Experts of a small language model: 1982M tokens.
Below are experts of layer 2 (counted from 0) of a mixture-of-experts language model. Rows are named router (the router's row for the expert), down (a neuron's output weights, with its number) and show model dimensions 64-127. Each number is 128 + 24 x the weight over its row's rms, rounded and kept within 0 to 255. Numbers have three digits each.
Before each expert's rows: "comes before" lists some tokens at least twice as common just after its tokens as in all text. This comes from a sample of Wikipedia text that the model never trained on. Tokens count by the router's weight.

# expert 145
comes before: "1", "2", ":", "| ", ": ", " |  |  | "
router:160119112132157127087176132126113074137153150115092149097156149129107157106119163084107139148180113101120129143153143122132139173096130125158098094148114109097145143150104115082148177118100163
down0:094135102113184125082142117123114100143111153137092155128159132110157111159146096128121088115156133108118131146160135123128144166151109162136105120130077133128116154140145142125139167126121162
down1:106117151155139085140130065139154150092100127119151141117124127177147143129135129063123138081139101164136148128114104173103133151120138115113112118154123132116151093150114072120127126165146161
down2:145129132126152179086088120108119142132101178152165134114098120107159132123148178130124131092154117141141180148146095112150184134168131146130108115116141132134141148118126146162125108163152118
down3:126146119120124122097146099097138073122168139112165185152111102121115112115141121081115217083125121143126097126073090130153116122131152136111127110127125119093146195093104098100104121139114109
down4:121117156094148099106112102167148153090145102142119138132094151169107157137106151144166140128120113125143150104146137106093109105102084068148122124137140125129152089163111139160084141126183114
down5:096139137144112113125135126110179065142102122142132132108160147140163170145103138138138088107168121113130082121150125112126118146172112079100134120141165136125109124123150112138146168122137140
down6:091124066090110093136137130114113126133081172116117171111128127105186106115123148151103117178141146098129107125092114137146134157161149130154130122111143093131093159140098131156164093146137111
down7:098171130110113110123132134144158131122155180111087099155166116105127143132102059144170119120103137143106122114104117122120159076123158115076145078118153152131135116108143143129075111176139162
down8:124125112110160130165122096139152134154155091161172116157126153142117109187140123162093137111077148094136114146142181132102091108152145139118165133101113144152137130134110148152119131106147134
down9:144102153126097083155146152102125070135122112113114125127161171167158154120105130115146150112121098135148076103141102159116139112106132143117111140131129119147091143161105095092130160159108136
down10:117136140133100125088115152117134168107084130139117108132122155142121138144119149143155175142157113114115130139123101140099104128123150161179151078123116117137087148115143134172140111108095145
down11:148115147159166085151141136127149137110081080125115143093176090128135123110119150096107106120127120122170122153131093104122134085123125130125109105135126103118113136119183178156125108095137142
down12:128131104129109096119106098092150086133126163099117142158132103065135097108159112114110115094109143098082101157112138159176108135109119116122088104089151145124132133109122134138138154103113127
down13:106137114136158117129107146089153082181116125111094133079112123139124123126156101115101171161110111133118127143127152147142091130142128152114143092130142167087145119147097118162149141108072124
down14:135140148097139060145126111159131139131113135116107083142116112121155125101159104085129109144136138115112153147142113138115170139113126176135141107136081139100075163137166168118164120120109140
down15:138097119147118124105165121130118099148121156113133146115116143126153112127141132157132164088149093156140135100143120142129080091149081134139112125120160100116138141132144099082116103105125138
down16:135117142108110087083095071067124090136106143107136120126142098139151128170151113154128134158110092169176074140101155158132143087101132110139148143119105109141133113127120118135117175117108115
down17:098152135104153101141097141102106144108137126118172105127157099168127095121124177087137126159135140143151102094123094119143077136108153135141121126103133115143132110107112115146146054126089133
down18:138113171116142150172149118142141132126139118113099111125161115096126139109133154130091136094145131126125085136107126105119104194149134121105114117140106115136127147133110123120168166131169106
down19:163135095131118125117150105116089161148104093162157175129141082147098152132183141170145144107116145140133157120097136168127138139089101128148118139126130123151118140118126172141180137101131148
down20:094132098140126127126149115128111124129091103148097149152138131204112115163103124094113158135113115107107105129109143168115101123112120111156143123163132085099092123157166157144143114123137136
down21:150140141089127137092113130155137103147124134131170119168148117059106099120139098189162139123113114157126154140122103161122107171133144119129156111131133133134188115112137127114104091106121115
down22:139151177193140118144128109106106136117170119153121146142140153121144103122128157144139162124144122148082094094160147106103122146099120138173130179127140141131063160119144156142098182141154095
down23:138153097092126130096129149127138157120117114108122138151159112129129130109144087136100109191110138139120175125107139143136150128126073117148107124146155130148127113183151138132130133139092127
down24:102117122134162174140139117119082098114165130104115094091124146120084122162129126145088119160146162156108091131117148156111166144154144141113066111129118089110133131109114154139149106151122110
down25:159076151093132126078104102139117109151122133100132140117122123158086115165158133148136128106103096118098111119156148114138155122116098106163111154151124132103152149151115097154122177113101130
down26:131104171085141175127156124103107168128105090153132095139084118154152148159088152125187144099118114131150112098100116164130119158124132127115104096102119135143177137165155162152080177181148101
down27:095158100098177137165108137131123165107129124112161150138125165126144136157129100144133085142117171121137168147142109139149116100131149135112156160107188108139132114124120102104158120138131093
down28:142120126100112115090102102133097102138128169140122145122160106150158126126124146089127130147127110105148153138122110127103167161097112125135149117145120127108134122103149118141118150131122182
down29:114107119137093124147129156133114134112139127116134095096146105079124115158106092105137106095121094158132144127113100110121142124170146124141131129105083136160159084111113152135119069141148121
down30:141123112135149165147115118133129103181134100197191106107146103107123119139127114133105122137127114076136065144139132091130131150085134156146110128145093125163128115168098146111141146142135178
down31:140150110079106153164126102136082130157092102153158144164144133123130124166179178120149164125103169094133096134154179106149116134114168151124135097143145163139113079166115167125114113136146131

# expert 57
comes before: "\n", "\n\n", " | ", " The", "; ", " |"
router:098120100072133130100115117163076116124106092091109104122103099097095157116117129130078136128128136145101109145137145095128126111180110129135126143151117123109147123139099121115128136143154148
down0:132120122102137122166163156123158156132133146070132102061167128119156133095130121145096133162129120144129158111096115093132097078152142133130161131142113134114130148081117081176140144159122143
down1:091131112116116119123096102157051165154134126137163089160142116144074129098132081127142146102121146104113123111129110168103145140163099116123125130127108098139135096138121100140126122141118134
down2:111133122100162111173128115140151074123103161140103162120135160125147143137136127146138112122149128167132160141142128102156118138145105170162121127139105147096102142111081123108135137136079164
down3:091089130164151117119151122120140130157125139128160113122153125114156112108136133088146122151177124140158104129119125105109116111119129151154153138162114120137099113142117160145120129104169152
down4:122103146125119120142101087089091137094127113169128103104110164129122143162121094142090111109125138158151103111128113122157130118156107137140109124143133114151134131140166153117146104124115128
down5:115112104099158125175118132162117110178155138119138131122152134117118136172124143123105113132108133139137134132119157146060122111115148163140160135188093104099095174121089152118088131130157103
down6:124133160165060155117137128118119112124161140138127154141124146116098172114097152168145089115156125138133173132120147121159113128171124156110107134146151108163117125146098126124127106119124135
down7:151114142175098105140119137142128120151111120176101144134182108105111087101103151075160171097118141133153127147105110142173162129158106152129119134140100123140178117142095107110120158131130111
down8:097122045099111096114106138142149142081093157095117130109131150092103133088106094166119149130148116153148124134144143134141151143141124113121128130127128150151129097140153125141115132102149130
down9:134106152111153164133149157129101131113097109146117081089139143126137134188153117136110129087098073146130148113107155136152088102105081081129129136145132164120131129141151105160121148173151176
down10:112106109138136150116095097118129111153175132146141114099138123112106148085140111139117162121158127146131096128127126151116156152086172115121129098113099084177094150132119098104091180125149148
down11:140120156130111109119122161127147137109140142116146164121137129119145098115121165104168128128113145193143193129127186145155154129166123094106114100094109131135139112132107132099173123114098136
down12:145111179096135125138123145160136141092102116130130096129137128122163101163124081136139123123131152105112113121109121127112141156122067125175142131116156089132120168140152146147138148209198128
down13:119138102096143134140122120122092164154109113128164112139115141104136132127125127146078151101144146133097181114106146128133094115173134130123138106136159158117141128106107114199112134120110118
down14:141097126171103100109146112113148143141135114119142118117158140133125124177120152146109131102128150096124112149137142153115105116148143131123095133153125174116118107125155104172114156127102141
down15:149084144090126130100119134141120120158112154177153104097148186173133143141128142123143124141139132101145132095120141080112142158107172174139166129154138108139155152088102144125114105099101169
down16:115099116101067083106126164112124135122100139142138135096104102118139113116112126083123107108153122115151111161098130147122102146120124100120115084126120141112149131106146130079139134097110155
down17:133114138168131140161129104122092163141133126159131088094105179130147132151158130132171087104119114138147165108140142095115147128113097144077113129103133097088127125096154118097131129143144094
down18:144109126159160159154091119102148129139112116110122132079148071089118141181112141138137145126128077150099107134135121090135110133091146166124114159159135108115115118101086122161122154139095144
down19:097143126125059148174120145116126116180119169139134135092144085129124154144154124124108114130132173114138120161156128165152156126085112172088125087114118164081138092140110134149140127123157155
down20:112089174133154137116084133112163158169150189138147075134116150134148149105127134154143156126136130153192149096134125094095128149129151138170128192115124139112080136130131115144110127105120147
down21:137123087117149114130150118132083159083113122129095128168127104137183150082122144162126094153169111148137178126139104130119111120123174129086155088117159120120088155111133145133122108144159116
down22:101108132125183123139151097127120109123158112157123110118118141122127110099092116159100133146128158153134121141099154126116124150093116114143133116114115110149145135139162122121122100184142058
down23:129110115134127112121109130152089114148126129117141127129135138104156142113129118149122101185118130170114127122157121112130197149149148113128140116165112145106110144123100140143120129152125148
down24:130139100106133100116117130136108151101131193137152138095143092145108123150062153102126117157139102132119127122157111132122163128126094120106166149133119150135125146166121118106145129161135166
down25:125150100155128161143117093180144138150112150100130128115122139149137153141138137177151156116140153102152193117118153112136124107175142170128106121149132157170127152140154143181122094150085123
down26:143147164074126143108125125132141119129114146136107091148100146135163072130118181117142139131131126082122113123135124125125146159173101138135122140137117165136135159077148141127139095141117135
down27:131115120160124126162101139094130131102121077173086151140146137135077132133176144096155153124108110124101149101102120127125099099110104109146117118111116142095121131128111105153105111183089172
down28:134122147108131152137189119172079166121150122083116140152149094109123117108127123128125170151152081149105146125111097152105131163115146151149112123138128118174097162128112145105160131102111120
down29:142114122112129101125123132154180138137141108169101101157135147172136150113144126126096122127077131109142143116109145157070134141119177123143152153150091132166111120067121163110168164121145137
down30:144147127136121105106098154157085103116130148133140139103128136152133115128102132132163122105137161155133151148120116139136127124118144139131122079117093134147167120071103113138187109110105138
down31:126142113108126127079104082157133151143131117118102116136081131152106124101115132050103119084144178096107143146102141134130150138151149106125103149127135132127133127144125106099092157140109155

# expert 112
comes before: "\n\n", " The", " He", " In ", " In", " This"
router:103136115135147125150142159112129105107164141114138131148136112073138154111097136105141106115178132126128167115119121108120136106162116138170154170125105090155142116120086117105113110128152101
down0:119136114137125139130136143159113165145082146123105141105101102162162141111123118118129059101093124129102094106135135061137085139110138125107117101118110168064097133170153112132130124141098151
down1:127129134148105155120097096117140121139137111115114128142133136144134126085106153124129116163167119090132179169141123159112123132101124153112148158093103128105137129140120096131130129157135133
down2:160140146099118127169129143134137100113130102087166120136123159124139171135127178122148169086113116170131157122139198095130145169151128174118087125116126124137128140081101139122136164127125119
down3:149086150111127131118157149106136158143131123125147115123093133191120122169168158073119135105150131129091148120143125113115146183116085110135117092157122120078125151126119122106128148168115160
down4:119160097101130113086106133115091159150107116130145123129142148180105106133123129112125160151094108147128119108183125104119132142137094153138136136108126163124150104170111134133146119131163135
down5:102133085108079140094108097145078133145123123158129140114103159148115146123134123135074091124100147140140117153133141121101141097146083119120127150133125100114154121150175188095129119117139192
down6:111117138120121124101153086108128130101171122101096116124096122127101128118134145122145124121135150135155137142133166131138138141110140130146113127116146120104135128101144094149125114097164070
down7:145119132120091080137112166168128134135133103108181119161124146143149116135117135132116136155115113163152119100169147141101111122125105105102124115068151101130117133114142140120117176112104104
down8:127161123160132123156159117148146118113087132166135112158114164100115101129154170096098133099176106135105118109146124152105154136102109173148119138122132119116163114121149122133147141094119151
down9:150150133159097126116108104124103134131161120109124176146167113119106128089136143121136153132144117121125148101120160099089152105185131127121160170150138108099092162108105133124105147107197135
down10:129142098106090161097124121128125139119126101160102155149129127146100128158113148117106168098147094097104146156109097148139158120159148133130161119127106138099110144106187143120158113163139166
down11:144116131137126073108132130071168128124084108126132101151153163158116139099097116107126131150155129155106123117158130128142154134116142126061095095103106083147121102147162133089139121110140133
down12:112123130160105121137140135128138152115119187127094129107104126127150174130138124107106174146126139107076076135146121134114165137155136111108123132137103135134165136114090170082142124154098138
down13:153114091159130120124124142131138124133098111159085150105110154157130171123119111114136126120132139113100099157178138143178146135124128100131152115106092151111173127149123131147129129127135147
down14:141117159112146114151154165107146123113174116121132134151141118106126148086108157105145178115155110136116129082086086174160139127133148160125144087124114113136136130152099102132139136130138087
down15:124153117129132115142144157129140148158109104075106120053115131128137147079077153129146083159119122118112106126130100118125122128115156084130092205107080118120069115117090128130133086166114161
down16:090151100159151097127136112131101132121123162132122124100144159182128148139122154120123129070107103107116115120145111138131140102129125066162147145120110108090136114107137101165196143165161149
down17:120117115153131134136083131107120115106123158134148105117122131106129121148085136127153130149151111124079107111137086111149123155120104117161109114099132119164093137123120136058146141089128144
down18:087112127117119124112102143126132131108136121119119146139166147160134126118124108147139112107130071100124120137176090124141126133138116154114128096106143089127089130143173108080096131133112107
down19:137152178155123105157106130122110119118131110098112119134119123097095134101143136139123121149132103117132121130146158170127132153098153077139130117126117154132136141146120115136128139143081102
down20:136110098132155095163105141099097141115148117154176155134117099123156088117177099088146130128132108125092094143089143128069118073110121119114136090149137114150162168117099102142127141115175117
down21:118144109122165157090148119124114150154139132100108110074135160141154142168131128133130115101109104124103098148138125083135113193108149115121095091153112150107089135139156125102136143146113146
down22:151121088141125134141093159145128162101109119103145113137134134126149133111120117103110135128118089179101093112154148151144137152139156098112124114125141119094158127148148117105130133145149129
down23:130106128121149126142159113116126118099154147117118123133105154145131131150079150146102113090127157113099126111133089127112169139162115162114106118158135101124158114080107128097120116144148128
down24:120095117125072161151137107140085164125144135133057159078137124126128131119123179098113136118123136148144090137123096108118163131126151100137137121116124141137140101130121076163124085152131158
down25:117153175097103126114143118158086102096167160106123138100129138125143148088085075097153101146154105142141105148131150159141126145099118138138076083113078132127125106151197143115175101127120121
down26:104100177189114153103146143106126128101127121157112184178132103132116152143157114142124126090163105112153116075172094092089171122138109111123109140133170116130146149113104174128126141096122158
down27:125126131136139125136123146135094112162138152158121152113128131123131152166159083120128098120083119114148145116086132128148146092136098142119132121107125140117108158171080153143084112124137170
down28:143156120128153107170112128126150149113156146106098145119061142126169131162133184127130108125150148106101145085120135099105160086175099139099112134118151124129164092094170112134155119112105116
down29:138117116134120120131113136072131133149104133190089115065151121134131136141156122144148188150138106119126127179122129175129120130095153113132077129134107119126114151127124163094179085137120080
down30:119130154144140144074159123141140124147079124099119149090154119179129111146135145125141130131151145071126131113166130101106099109114071124132097128186115105096088119115138145112121170125149154
down31:085143118121081186151137155097111148115110130122115144118083107131116179134129104101131122119107150102112151133144139125172124144145125108138144118143104118160098172138141171138148109104150101